config.toml
n_layer = 8
d_model = 256
n_experts = 128
experts_per_token = 2
d_expert = 144
d_shared_expert = 128
activation = "reglu"
moe_layers = [1, 2, 3, 4, 5, 6, 7]
router_score = "softmax"
normalize_top_k = false
routed_scale = 1.0
balance_loss = 0.00274
balance_bias = false
router_cosine_scale = 14.0
init_std_router = 0.0203
lr_router = 0.000793
vocab_size = 16384
norm = "layernorm"
norm_eps = 1e-06
tie_embeddings = true
optimizer = "muon_variant"
lr = 0.00935
batch_tokens = 131072
seq_len = 512
train_tokens = 736700000
steps = 5621
dataset = "wikipedia_en"
Below are experts of layer 5 (counted from 0) of a mixture-of-experts language model. Rows are named router (the router's row for the expert), gate (a neuron's input weights, with its number), up (a neuron's input weights, with its number), down (a neuron's output weights, with its number) and show model dimensions 0-255. Each number is 128 + 32 x the weight over its row's rms, rounded and kept within 0 to 255. Numbers have three digits each.
After each expert's rows: a language model's description of what the expert responds to; "raises" lists some tokens whose logits its average output raises strongly, later layers aside. This comes from a sample of Wikipedia text that the model never trained on.

# expert 58
router:121083098171147091123143047185119047169107138048152105160162119117163134069145173112125115153117175118121129131128147130120101154188095158172109113130139112102130146135139142146127097094174166127154077129098097108191100137153089197107105145144171140134098082153080147081111173163096171150103137181138108146113119143081137147168081117139121185124155167161147074127159145113140148108115099137089142163142133091112093151097141113090194156082077136112163123111122130116213133050125133173120121104105124139112118074051123100141143075109177156158160141150157220092114130144124100169110112170140153153096129124158142134106130065105145163144161152094209164114141088108124142144101159195104086105188113113131170124149077098133087121095149124095124143160106127160167109110080032
gate6:148145118154159113087149108118083130109095137124145120119148183117172047164097122177127091188124156109099138117051140127166134092117156086090160190068116154082158157153156096119099097091153185157092100153121141218121167130149186111193097120115158099063141144143177140131148129113165108136143141119126114153164122130118099139142113132122149150131140217157153146175140080112148149118144166137117096154178131140060114118120084123146096139177119045149131155119074086140137094126140140122165128049144065078099144137136105072152131140209169087129164155094100103115080125137148106160127171134103142137123101186095093147094115066032119178102121068097153178136119130142069135138135096139103116118142149138131166025117172137143141156100137120150167139112084150129114085163112118
up6:158128087139138104143108169150155096145168125118115145132110141129116174131082188108125195149084147134131088107192209122133090113132102096124047159093111130185087098116085108191132130126045095151134142110115160085113131151180136120076131110178095131221128135155107124079147119100126146110118167185085134128073078133133179139106146146135102057093079042150073066126108130142169119130113140161092146143094107107168109117115192089080154149133069139134130092079202169108096110124109108160076136146162138133130146132112160142106159128145123191089138056170105201142234139175156178086189109118142147104110135113087139122133100117160141161141190133100153113097097132159133148102143153112142145126192108162123129166127162159107120121134114135105129109105144075128096152104116138
down6:127109115166176179074132085110118132144236127161123152131114187114097098178105119126117140072105093119145154084166128163170128137139115128122177099071145128144146118152085142122154145176101190126148182171132149079112108137136106088131117139184054177188134157163135166171045075114164182111108144168083091088132148134106157127131065114164123086187093154091078098107147093188124107136113109120157126110106126124108121129111132134163119164143165111085171095131132098118116123205058127130154124123128150129052113178120159124132156078161118129136086142131116067112137120100121113117132172103138130113055087184089154159093107119111052110133124157194128125104152101090116137119115192164100170139182129091133105105138082093091161147133147105182185204165122085109122143136129084
gate7:101146103106135080098139186123051122099109116071150114156149069151160125091164137149126120129112078112126144140153167145166186139112119138090146080099128101121134119126099083145132143130105133174090153143109073085139121101163115160141100135110147149150093140104128161168065084085139136126087103144084068118194146195150099160084127114134130171140131208130125083116106121099170111141123196165119163177116145063099097202197120125126162142160145120197155167152057155108167144139144136080177093152168145141129134146146132177153128107138163089109082089103131162116096123195136086090159109149120168052146096156143114150174164086067183165106113105151178169065123108098146090050163066060137115117140089076110107110136110108101131168143112142159152168131126142145187152124125144
up7:082175157122161129108152141115180186133150143142143161127132185119115150104079120147185148099144157184131187119133112079137161196173079148140078177130103141151166110085192127126116107130124117092128091139139187200160085131117173141151133155092111136147133078169143117091144178139136122184133115051174107100061117110110101142154083123182104128151149084025187162115153115120101120160109112120132100115134129156126142062067120137092124094138119130111110105103103117105172135138111144153156148126138153093124100118101116120122132143171060137141151075166173058122082125062150160120077134113054101167139126034153164106135184104102126138081130114174094149095093130150131150143118126149181124159134082108161151109137083106144070182071175125127172107144119156067117128111183158
down7:179068171142178111085167201131144199114138151161119191132082140191165155102166138061133129152181101130183144190108118118115124132171109117085124097106137174110052115090147106149091157186079130102184108111161141151118087109134158114149143122131118084146191084177135096092110120116137098108190141116182090156115092104109137121130104163180142136125084160121166039122164106130065097206120134118106137178191101168132115126160096110159151058102096129145068144161158140082149112075094068063116139121145086093137116123118101105133098153105113126129115089186110141105115175167093151164165139088133121074176104129167131097121149149150105109150089091084131125113122166133131159150109134117204115122137099084134087134122095101134146176133081174165138146119080109125171097115137097
What it handles: Event nouns and headings. Nominalizations and pieces of section heading words, such as death, release, founding, creation, arrival, Foundation, Plot, Biography.
raises: " of", " in", " and", " on", " to", ","

# expert 18
router:086115174116149141126126124056105151118126200153138124122133129153104130110123096128061099050096116152168146102137087091127124105088081174100094110135168112157147097133092144160147213171119087179117133127103101131137125123110137162160154083060117142172153181121132156126113116101123132131140210123086179140138202117130169150144135140171123104155044095105196101063107076131141143103146115127154100165081099123146171114131093144161059147100130037131084128090153128092125054120125142099191075131154153146082163089160156114078123169168110123130184148129077099144125195126170205138106154099153134025143110152118131159146187082078123136149113146120110135123105113116095120080107129094133162156102147130113191129093157136102122113135156141148114121093115152103151148134163188
gate0:183109096127136070125125136129138089117128173117107127086184137092114128097146136116167127145103110104135136095148152123137092171158110122137195055207161112142145187096135138166109105143146162159106112126172153130106150125149141074131172144091094103080150150099165081083131139137153107126104093104121156092107140089152129102115093126105070189157168123121141170125148116116124187176168087142122106162145066219145134125111148059146123185146129121110174118103125160129125139135129146187085112108117094109097134097114098132127101090110161085134121138101162088189153181175162099150142096147116167152124165124133164109153077117147173113096138142117062146193095163161158133128107153106141126115119114060063102120148143100044116090157067146149193088113221114204087039179109153
up0:102084160136078135109112113142103150127170068084137126120145156146134126143128192175119185121145154115085088145132098082132081119124122126106140199121132166146130161131140133162099095157150065166143062104124107087171110133184170084108078153142147135104176134104099168112167052082080137036121139105138148108127120191122134113152123137126156184136163156147150086136178117084145159102144155127155185110041140099090151153132137171131042067114131139127111136115133154170093151112095168119173119134087110131111120120079194197133137138035129140115138091168077157154180135098188152094120098153149157136089168218161062116117161175100131135106125147156147129142126109082128151100135137167134116119140101096138160153112118152141110112120106122066082126128101143070136167036133137
down0:112129072135139124089101038181173152096125130103108163106121176154135126103126157082179153145183128146093118016123164127125118122176083106104088093144160132147149156149127076109077124146111147118150116116137084132124168100136107138153124136126054168127107111103082091154160167151199113146143058156104111123141068103144090161130043117106101118133133107108091117163134158105104132131129119103142112132173114149154061076106153119144106175097151148147114128160101120165146102161172159127125081095132090203076119095127142118100136115168087142138119147113139168184151130183114114089158118185190153182095157089136109085157121146107145162110159172092157185142139120211189126117103139087179045122106065106154107124132136118158106169182065120116125123160176156139127205138129128
gate1:116113093120173189108140144106186191113113079140160165168139072109133161117153108052112081078076105193104155180126090145145105182182148127093167110093152144103138104131168129099153130113188140142105164117130173098113157091131132114162083082046180096119167082131100112147163130089151103069126066053135125180129092101121093182098151092112088066098173102139113119204173137126102138131168113117131111175169134178146120108136103148131123102164118143157123117116131138147137094123152156127089183151128097147149127093107195154171152106111139154167168152144105170087092164133164146138152127138136094147165124113130137120068109100068096175093092165129146174149092108083100103170156098102136156120146130130092152095178132128170130151120154059149083035111173076143086125145089147
up1:108112072096142187112134144098156171156136094148150171168136049133118148134150149057120091071105137182108156168125095177124118155181145139098174088119152169070166090160141127112166133115150147149119138125134164112092129061132150118160112109028141107097140079123107089138128134092135131100143101047075110160134117115110120173134193106110084041084167076136134126173123087137107147121148159108120095195163158138112100068126150192148099135138120148146096078106165137182164112125158183098117156145116107163187119111120174179188164148093127169128166174119114141109102142132186142132099119126144068139119096139142138108084113125088123178065099172136138153131134115088078080140135105088142168150143087142093190103160138119171144155091186085117130074114192096131085145122110154
down1:147125132143106203092053104096101052147122120120135168124128076088135199169183125130113076115143155142097125125163119091152101131115176174038146172136139129090092105102078135134129089100105143181114162129111129139154080142203156149110065101188104091117126069113139138113082133117133085151196137053196117096126103080118077124182130171108125139126175061129107187069135088135130152118137138130175131159152156134120117159133057127142096132172154143137125102088150151151116161088125132120153082127100175138139155151148099197146118195098121164179168112120155205174132175106091150103121136175079185113092170128134144154087132108142092162158091134172118152127130104140151105141090158114138161149136111130131184108114089129089089098155090087071107153117142091143084105141159105
What it handles: Capitalized name-initial pieces. First capitalized piece of club, team or Arabic-style names in sports tables and lineups, such as Al, Abd, El, Deportivo Mordazo.
raises: "red", "ial", "ern", "ab"

# expert 0
router:207076106134123123171161121144126177125122123144140128150159101087089165158124148161143123153150115147162151201149123211106110134153195130159159056095129143140133142114131123051110116127107104101131094146176138153096140136170165092131129201140107126089082139132201185140085130149152136185127083107139101175101106163093102104068167158116142080154088155108145123152119108151117157154137181173116171166075134153094093036095138080191157092081101111132149075118097127097096150091121124129106099150155089059169108142135147100139141144134149133121113099103136090046151086159088130108144132147150166109096100166165095137121059135132127114114151106099149102142124169096148102153056184044091152173177132133145158174175126088112093127112138087150136201081138135153143109118151157
gate1:138127106117109102079147118169065130153086104152152092088146139148164125128081110092192136084162126157124125157110143156067161146142119197145097100215127178098094145151116149071120127183097127117119131109159156141063098092139096121093078138102151077127122101091093101150077141101169095096149157211093112126135115112127137156152135128100178101145125075144152073092145113139164120104187037067150126154166151185154126079140107106146166162211136105129125148136188146082148130122102122120162145090134159159112114108091164118181087119138142100110192134139195122132161084150156142093104185116103139180120065093127148139155148112111111144097127112089115167151175139099138161146142030108183134070132136166110105103088094128135097117171126093140147114137179152157077147116146208
up1:157164156107113096166088101177124157187091111082152114140137142175188106146110097114216112134121125091123117144143112113080182143112107194113098104225133184071081139148136105094126153194145114113166093112151152122093062117149106154133116136042173100123133110129033096113089121139164138152188148162112102149106125105174183126094115143137174138111140102174158080079143135153138172093138056062173127168177165122155114108158093167151153128174102107105097091156162125063134169094149076124120067094136141155098122128112139134153113137092121097139149146166164087136151103131167148094111139071149168180157104102099114151185138130141154135110115115119110187119156168087092131119125059097173162094117123136137087139063119129107105128191110097093171124124140124140114087162171148
down1:125093128088120160120130182090102088147121078128142086173189122130163105151149167123135122149105124077128146086106096065158116168166132135113138152135129194140194104120139112116098145177098111175169093157183120107113128129093132111141116178138064112153132109107178149115100136117100140092085110068174133069190107113116127164118154133148134096139127141100093191088196092154048101124140117127134092134135142172109094129181079105141134122077130123118192082118150130094099065150119160089134161202092176163126119156147067095139165142149146133146113128122096125095181112128151179127156152154136161182092158136155172109124103095135191098114187082098140154090109108122093116146042097199138107186109166091149086141190127122152089096138134154168136095211113085084120072083121127
gate2:155114133188127217146077131189157115084118170122193121138038049149118127164148106120132125099102092110172126105075122144101158146138150113079174086138144164133103108102120121097095159159142161192133174162156121136087163084119149118103113101131133138135091136175116137188122046129111121136152173155166136075159129110137153048108208098107082151107063075122121127118133153101085124156112117163145101102134095168085175145099111122186157136116104139196140059118118115161147164099123104085131112163166101138136179159151135128101108088126143171169134163092104086105079199137124153157118152116141107123143086146188199128121137189112086117134113122099125100142172083105164171137160108147112128113086163111121073119080154069098083166175119098108179096152142091088147143145143134
up2:090097182108105074110160097091101167152136123116087179068154211131175097138129140090123116140153117161089079185151087099178152122097141135168096192135104126118132103161145154126146114115126098079148139122115176131186128188130078119148138133149121145114216104109121124049198178129107149109116105109100138156105120119074114166163078134146119128115192141113136032174141115159134134142142132135126161132122125132181103128144092158076127126126146125045147146142139122145055092144117187164129134101088130124165118112120151109105140154143101108070134090129103148115085036138149082103093139158134155094055119131095094162124155122166125134114206092148160126151047180126103096117135132152123153140161111126144180144162112155137158090079141195176109123078141175147158097096186080
down2:151112144045123167089155105141160136114161089145104063060138130067087089137186123090073123082053138146154107139140108126089110133136141180144162099146137132116127070121149147083105156118160150099155149106145113173114126099105149146143129098110173163103161143135167153084082103137114053133120118169080114132122112150059144101132127158099224151133109138109075126106175178125202119180139161107156131177104114116137173098141121146158129156091102223127090110193165119183159140146139082159117067139151154138091119109144107128147152082124146168134082078110165141132105162150101137142092125128118041209167151136159110150108177107123139131148089093140173165121102105098132128140148105148151107137088114186185083118076119117139115110146095126119187116192131072113158077125088180
What it handles: Relational prepositions. Prepositions linking a noun to its complement, mostly "of" after one, part, member, head; also among, including, regarding, about.
raises: " the", " this", " a", " their", " these", " his"

# expert 23
router:169131069111111197090117198064155129139159095124097170128094125106111157098111122117100133114098112184167093146136095054122143130064134142181128115094097116154136126137138107118117143186162135108124100131140176112195112134140146119165127116050105133121080205086098056124159145146138159104140118153147171206132194165129098087131171149084072122135104094126103143166121088114156127142155154137147120166130097145166137111118180115141056146135132059139123135056133110106085135116174096117093135171140157184112154126059129198128098082144132090097153092085047052151138140154185086151065094096155134119182131144153060162179152118123137147156152167108123197130165133163131125146111102140124110155139108184145110132150134116136140127150142147110137158067125083097092136106167178
gate3:194119141156106166133156091104111067150136156085180137124146129145146137056183124098057108146116127133155122078095177155149173101133118150140182124103156134079116078113184159107134098090116070116092127129099156156147171129083093037142148118110093101156117083140114166081191132126080111115085103174168107199093123132160111129152133102106130111133161130113085152149149208174144148141151138056099108135137126119176172142085096120102194110145080158106128110151141096111164118167099080160113122080074177173133145091090138172130137057191137145169108120126137136166184104134131088116145099170121133231140148161094132117159136055109111118117138132060155125144106128158169123126151122103134139106201109107114167112127151087165138169135080176099115159051144113142136107093130146
up3:056147120090114093131138146093133117131195115177097112128126113133116114170083132127185159158136092117135142137119098102083142102150146121071089129143121118125147170106156139182131172171119158113158101099152108142060091134164148160170138128147176081070118202140180131122061134145134166132131130089096084171105144106063109113172118148138111069116092108178151143113151098060124124153123128199130148174154150141158090142089169134143084122067188077109118139094102139069094142071168162082186190171134093134115116123163162085146102116077107152125145126134120131171166139118128122086094159134170124097143127061069106136147106171135134136132084125179124123144052179118118149099173130141093108080109127055094131152140130153074118107159151093155212085170112159094138208164102111
down3:152066215133106134135121102162167120106145133138167150184154195162157082132116162165111158114101086147132140104110153092133132101114194178099148170095091163169172140155106130120134142114127135076133167123138125115118138129110100071083090126083122157139107169151156123085065118147075155098142119178093108124078114114142143102103124133111174066159230127125157122133087158199140146074112134111141177135094150170164115010120129104111121154133101098083131136141166125157118135129173146147119155105134146174109120110110116137073077128138150073095111113138098204122123162069062149099119142121166148108094113103129148101100113106136092089114109164138193193074079120143133127157098105098172164145154129155111054116072109158137120208192119101120139137117205113160125169146099110
gate4:122139165138160122122205099194133085186110119130091146099104178163074157111058153194094095181158134104109132132109143123133116102174103095132164153143116046149131128103105096164131155111110152132099150107126111136130097128134197141076199148091144177141130142120073128088119162111100133105140095153101076107166164121102167082096095078119146130174122120179101137156147161067126129175052158124121116088165120105083072126131065165144105131088175135154116125203098150112128136146158212069092116119125138139107174117068111132110147113117150158132125110109169085109100173130143107092144163159140146136101113115120084099179063134141195121120066136117192080080144165113120089099133122120161091176121180145158108145129064189189138071108136132099165149097146131162098178118134148
up4:140193144121138127117140101162140096197091165054119147063148156098083168142102153122065146179093161112156090147077146126144139160173149159131101096157154118126152151153111153145064153148127137130131158137151159109128141095089096116136148089092163116157112094115089123135147164123113095114166128101144121164142153102054115112067128100093141172149151076103104112144122097182106085157065114098188137100100093097064143102134092120178103179096168123129114135153145170127130124119112136073071180110123161110108196102125127131120145180069119094171125145140126066165065130110145126165147191091155117129106132145140114156146086093118194153115096142131170121105169169086124127100156197153102126175161107157115147069162047095163159055115086094146154099112150187223150143117135175
down4:154178156134146161142178186128106155159109125133097136151102157181114138098165120108114137083087098167149183118153161047129138147109064050143104128120084108152110175107092078165172151108174164074137090100100111124172152132128146136169129155087080100144108128145145123092131158162059147094109112188126098090141218133144107096181115126116088076101093143140126182160160202117173148131147156140143116136079146138115135124124108151124136118082112050103097134123118148179129133053170087115113059153165166160107109091101163101137096091148127081124117060108086108124131101155111147108103150108170130109105101046150183124114129183124179133167115126078132161101161118155156103123097064104127135121125150182031172148194166146138104105137186141113086140128151155139122133136169143
What it handles: Word-initial capital letters. Single capital letters beginning acronyms or words split by the tokenizer, such as C in CITV, B in BIOS.
raises: ".", "CA", "BS", "SA", "ove", "OC"

# expert 52
router:174145175101100090214143096113134151082095134141166168114120152097083180124163152129126136150141171095138121160138141206098071149140196148162170102069114150111136082111138115120138093103129113084151106091182140149114169119161149101154170187138122097095121125150127155149110100118146170148095082137118124173123070134104118101088163151148136081140073153117148112177125127183106125117125149176112164183091140140151146080107135163151159095095132101156137066108118117143099109088118126181124117142158095092184084160089147056108092124145097101120124151127181094059152095135040170130144105075171120076072106186206071161129104111121118152139092175064156102107153172113149072160108146083089140135134130159166127169140128112135160147111150045138111152072155155126131110174179148
gate0:135162118144122106088125178144168109111135107125135088158130175070135147085178147127115150096123109127137110154123175134136140077190124192149135117107170144136120076119184143105082079146112103178145086126096084112165117110136122149137062110138119128113145100128128132065189135109082184131148077063183098089131135101102166083102140201208144103111124222087118081126119117081069139084097115136106101132126174118148159099201128145138168130123169139089128121174116094109136149099128132091166155062119187134085113119170077102169139112074104073145117067149154138105156139135208123164091154128136168120083168125174144152174156110142088136107140135127212145178142116125167108165113101120149099151171067142150135142106111151140122184089122127147147129203157140098132060113103072
up0:104144164088139085139093101149101171123134128185120213082144165131150174169078124139084177124113124118162175163142092141127121121143102153084100047118084098174159101140113227063133123160172120146126119121080148129170089114078166123094095126118092133185173125162154124111108065101113171081116112133162122171174136130103114106128103154079137107118073119142132102114167138160055097129106125095126118150136160050171158095126179144152164121057136122185097123144119119108079116092149143104182150168090104081122097198108120149087167132141126130133168138128153098132108138145091155167164127121059106141076119125175152103158135147167133140104106055115180146123092169101144158059142111070127141170133167139179125122084065095171172107158096121183166135170115092157151144129119109
down0:099189142160145120171128140145124159197147121147061095133112116097158155105126108092123146081080106147065117136097113082148076157077113148066093112111110157137124198104164112152089067112128191171162121093166085127101189141147137135179129140123136113144086080176166134165078089150110130126163187120101134137130125169116151162160160109124168154151168102169143189120104133132162198119091126163124144143110104183149125167128128142089113160158145121189159126173071133174147134074186096145067112136085113121119139119126133132160117134090131129154113126131123176089091133163107045113155092112159106143159124077088098169066113059113162089134095139150103090146097139162132138170163100166082094082113161135128101084119133147071158118155147083037174171092205110124149074131130135
gate1:136097105130131144113173138142155124126102128134166158112146145136130109140163147154135122179135152144123099125145135151081171085101122064135109155155105126156103134133148168077138160149104176114118166128071156071116149109108129151129133086125160151149073138105139141074186074071110138150059155138127170071120140113112143122083130148160123132135142147131071143043120087090129133107189084175120181106130185136133194139151124130167118127136124130123161121125129061120113096183080094135153110142171153088065088150129114147157117132123103168096131113186176177117173088106114118134154187178128116088131140126096158087141175124095122121163150111139109170156180079046245181134134146087143067119182113067139196133119102156108140094174150112079005142114124099132099080112113110
up1:134139142103143091101123142155081127158116120137102107104102114093143142148137046096141133108097133096132149122062187114157102160139174171129134084093125140081157159174139089148108107146129091121111108114132108157115111126167096087118098143156107087081171127153105133150070192165137089077198098136119057203131086184159076135180124071079115125127158112133184140200129186186160129160103136138128065124139091117139085097094153128134153143073126126098103094169147159148165136100150139099106162096113157150183139121136169106099105133144165116120147156091115101119069150111119172126094093089106128167116120105183093190095112123137125117114092171134177105108128147199022133122168111192134173119060166159105079155159157082115105168134106153141240148131141144129160148137121122
down1:105147089094092092114129146072115110109118160134151115144137192166095104123124125146139067076100097094127136152125129034078078118155127106157152107156124074149135155195135177133117106158068172120138167106137179109173125111110091141081143098184155113162130148136092143081191146183093134072146168157140211160111163158138199133108127134118126141168125140108156125136132129101159103113168176112093150206120105142148125163140133156121105162172118145133071070067207145109061136128144126164159174133085176125109164104155132152102160093104117084112064118127165151207085082132113145103105069070077129123131158130128196135146107090094187108184109133159138132075095135124123099115129130123168092133160127105130134131115116159116140105187154130092078154078126129073140108157065173
What it handles: Prepositions before noun phrases. Prepositions starting a phrase before the, a, his, such as under, with, at, for, against, between, during.
raises: " the", " a", " his", " their", " an", " "

# expert 39
router:099156196124129118119124134143094122086146127164146157095198182113136123127125186194153145132102135099115119135164153195162128131059162132163142114109098109135164101089149137166073116133142112112133147087133143118125186112188129050130171170124111093104137121162154116150127109116129152149126014068100096173166120121122090088094180108147140114085078097086160102153092091180138169147124121145135158153116144141157131089154186113203177132148163122148152111147113099080126144081114130141182113118137098159181083140109060114119087155161145174113147147161169102092104065080031143128108153123161107103092135189169115161125127152147131144102141120111127114146108172069165115217124117079086171178134165167097162119135152082092143160123089103133139168112185134145140081162148163
gate1:117066099118116080086121114131139105114096142120169048099097145095154153113067133130117157088167188118182081194087142121133162117152094101144154128108120110109143169136122128138213167148105104086084145187149135180139124155059089145120153142145093115142123093105087078185121168113128143174146123183055109112142110112114154145197136156067129134170052138094139145141176123091068207109140134148125140128167095098103129138070114075131143119104161183132133092080131151091114171125079087133189110179088110133173198152125130139189114108166166109114160084131113131202143112123082148160144113120111153112162067164121160155101097097171108097104116154175164074133195109122125136177117137134125185137145182145163098120098086146123134118074137067136130119108091161118142118108136128
up1:124116060071156122153125110122154092178185092089059159096138089099145190188106108081130161142053101122064158168102074132126107135070145134157096093176135169142160084102111134164136088179116182125130113088159088161103114086186123149166078133089140197153091117158113186142152089116195083126198129153115102120142172107117120136099136132128153158075163153110105096084147188103094117165116141133110131158155120104139112067129133163109124138140144117094116132158106125125129177151123158130129110124094063195132142109175131142155107159076054122165137142091159063078149117154105102146186137140124148155080174177128117116117131122165127093109134123131116153131086160158118174136138121113150075131057115120097106153140157185148183095065127109109149184187160109201090134126121120
down1:142139132179135102084103160129147137111080127171142110114118116117138137070126115142115083099146125110082100082115126107136123148118140147082127138142092053149145097087098151125162084136121155174130132115083153132123067092123130119081121112191146064166052101162102140116091172074111141109135201120172128120096190121112115142129118168139144144107147142173141138121132114094096129114213114052083124163065185151137185091095107158125127132037187163131124110142174227119102111135135164122165124137159206153124121119153122113144112128133165125077090102158071091116143136075159167114131133186112103107175212120108141137175065135135114147140117149143045117173156138146093151103088156118147148094123150151163171138151121100086154075175118170174095125170057160172139139124163149
gate2:084126099136122101083135151174107140199173114173253106166152153105141138148168161086166051090165163144158144127137143153119094158081080039185150133135152107133102161151085148130136143136129165164085092101153152083123154125116190140092121126177106143099101116142139123158231153099087149106140134143140043140117107137080097152144142088133068082146116166090064075142101120125167132095171133136115149088119164105068132138178153110151087161149131123191136143114140151129144123078085148116147110171108134133105141110109145153188145104133158091069102093115132129151115153116098133152152203157118086156180102101116087106108071151083107085113124102168128134167124102161176140201130187170104089119111114132105085127162114124149102113064166138157137118129131118098092112110139176
up2:129130130074082175132117097131138095093132086052153159151069165113107094093084132122124108206062106051142183153105145119110151142080127160131102101164068119153115133138144117130172140132151108130133139100103162109181144153115079162158138130175086092145078138140129111197136073168139084105139102170109134086110090065131104092148117196049150220125131089103113153154119213138085129192116114094154090117154122111139087126112071109109094129161203153090180134159099139111107162195156158134134036088125132110115142173106112166081172101155121127157096167113150142116139147167099186139181107120099158156119092136117126135139173088165121109131119149109151132141202095113160133115155102153148182106135105158087167089132144173118136167130110103123108109165151118136163152095110080
down2:070125107106172092148142111174091146113154133065123064131168102106136152172116159119101129106057208133133121095104140087133178092128121141090197114097095179144123147186071135127121172159173130082096141141082182115181108147112111154124148129175182163172147180101135098107122100179133102097147123140086134096136127114161166145159117132110141164049150123126146088157159098109124113061170129089136139113145104152162125073160188139116104089104124109197147185173176100083152121128095081140186154145102097142094136181162153122136165189079082154120123098109053108167103114153153097178115125075160071093164101149111139115148147132144120157094078124127106191118156109111118175199107105102135130076169112126077139097132095159140156155079136118129097103148104139121100160078074174
What it handles: Infinitive to, modals. The infinitive marker to after verbs like sets out, forced, encouraged, plus modals such as would, can, should, may.
raises: " be", " allow", " make", " help", " create", " meet"

# expert 54
router:136178174119173138086108150104115178092161132135140170154070172125117095107080072079122130122147125169168121115160122089164152148167120125130080132147137134129129170148159144161155143159145127152104164104089138130167102119059132150187114132039102139123137189057130128136168135185151164102140121076138121194192175099157195093129145170135164146128086087154156163145129107059147149156149073142109143118087131149120135087157093127106077142157127100211150088107099099061088095119144110091116031070145155155063128081103123139120121137187097165153086170117079190144136138129123150102083185121108142143122112093149076103148152121126126127131154093121157117120162084157121139123094115146087192095144122127132146200119095134101155171154162116144164075066145123101114114102161189
gate3:127149175113076089161125157115188134137121156136138093138131098131085149151085170134130209169202134165135107131106114132117143184178140125159110109172170097113108110110148173131117127134134136106159157094076123034067074111146158160133073164165121120107089144083135157099169105142135082215175110121086164106182119168091094128116178102128127122106115117145137098146133177142048101086151157071121102119157154070168128058109188115117115147109122149133110104131108133100127129116134186103153138123186111118108133141135112142155119094104096161105118151104101155192077149096121128105113137112201055153127111107156159157113131160119139105145218122007138112196091126107146099131078155131107075104088138136097127170068168153123160161120113116126088112111136157108115176107095161
up3:175143091159174151124160102107166146120152122142084127108157183144116118079133109130083094103077097125156157088097121120098152138110139118061137065128147136142135142145094154116111062113103078123109092157209118156182131114083158164081150125134162138113159091125114142117119198157109134062085154173148107131124114083104134137148137140149174102137116119112128180108152145106177134169097047182147125054107143181092075154110078130111122133096147091128167128118116114163115146167118098181066140138074148148119120103116148133068082113105103121132120065171119105098147170124129149158165137176046215149145159182093121106121093121160113148115083158255152128117151124114153164133181087089117210169159115094167106071185127136148098095116127137108160148152138088132154119142140112
down3:085141172162088118134113096190183161103138151090164123155149044100106115147115095109092173054156131165140112075103174142167146115081177092079110100100146157122165143112226136074131112086104169119160123127127133153042202099106145124122143090154134144091178100113083144182152171134126164138128132155153174095080164095123100147106131087124140117127130068158106153112050088080163139065112090136165154130102140077122162132107138136128150196122118119095109175132165126091160100154139119099163077183044116068145131167146119118153193157102106174109101101141115108139156155134114133120129141116146108149085151167138152123103145181112167113142118174093179127165132146157106107139062146163082145064124106119115102156162131120102178126120088142080096168164140174138099167155089151
gate4:143136119109142142107174087107155154175118153112142146138142099119150127132140154096115091188072092109117161133185135144136110150093167164099149131124121147073152094101148128118148081116150123152140120105069117094131115126137181148142077133159138121063127125154083159089086124053176137160182098127104128171170144070088040138122133124145161136123061171183124111141144129112134158188169188174096139127059079085097177110186131124164146174096110113107148137130119093186118105125101131114093147170131139162138132094161103108119170105082186104145141129127075118061113144109132182163128105114094134125106137202084142146088151153110179154123126124153099115058201116148059132074142126140100136131065092137085144109214079179168178120078132129128151127138126084208108139074143089
up4:132188155129095099101115130152114162081079112182123130090170150107119133124120103098117110206175119081117113148183098203139064114143131144133120113143131170107141076125080124094124085178138181159125080079119092097095118104169114139092162101177161167109131074081080153173146119105132140119128172133111118146132157121148111113105121088133123154143055170123191151127118092099055109099176152162150154106129078108125085093135141137122108125143159167121129164148155044127128058137101117072099155117156111172151091085127169155144134135083130179160116223088047153091157142127108105126154167147103139155150162090121150103158225109144091141138111141086139105098097123198124104156163096185144098147088099117174162165117163149123075131092149187115087148169144146132181128152088115
down4:190163112140090109174123106196154162154108144140109125143131110073145139082104108154110216141150132129108142084081126120096133153166130137093131132164115165113105108142175050116154134153133093111116135064146180129089138153086093157143149138159112112130128079124217140139115134155180144101069105106088171132106044068105125146104130185125153070127136093162194116067107138117098126122147134087155103084123123103083165140133149181184118124142111131112161130133130199116083094159165130153107114137117127123151126149165191164151080126118184146113178132174142119096085148145091127151151099044093233103108101166144117063157158139119183137131173142100144121077102128089126055116102159098117147109131124122139110061137119208134100138135137092180121114103152168086161148093083137
What it handles: Capital letters in abbreviations. Single capital letters or caps pieces starting abbreviations and codes, often in parentheses: (THA), JTWC, 3D, QBZ.
raises: ",", "ry", " Part", "ON", "I", "at"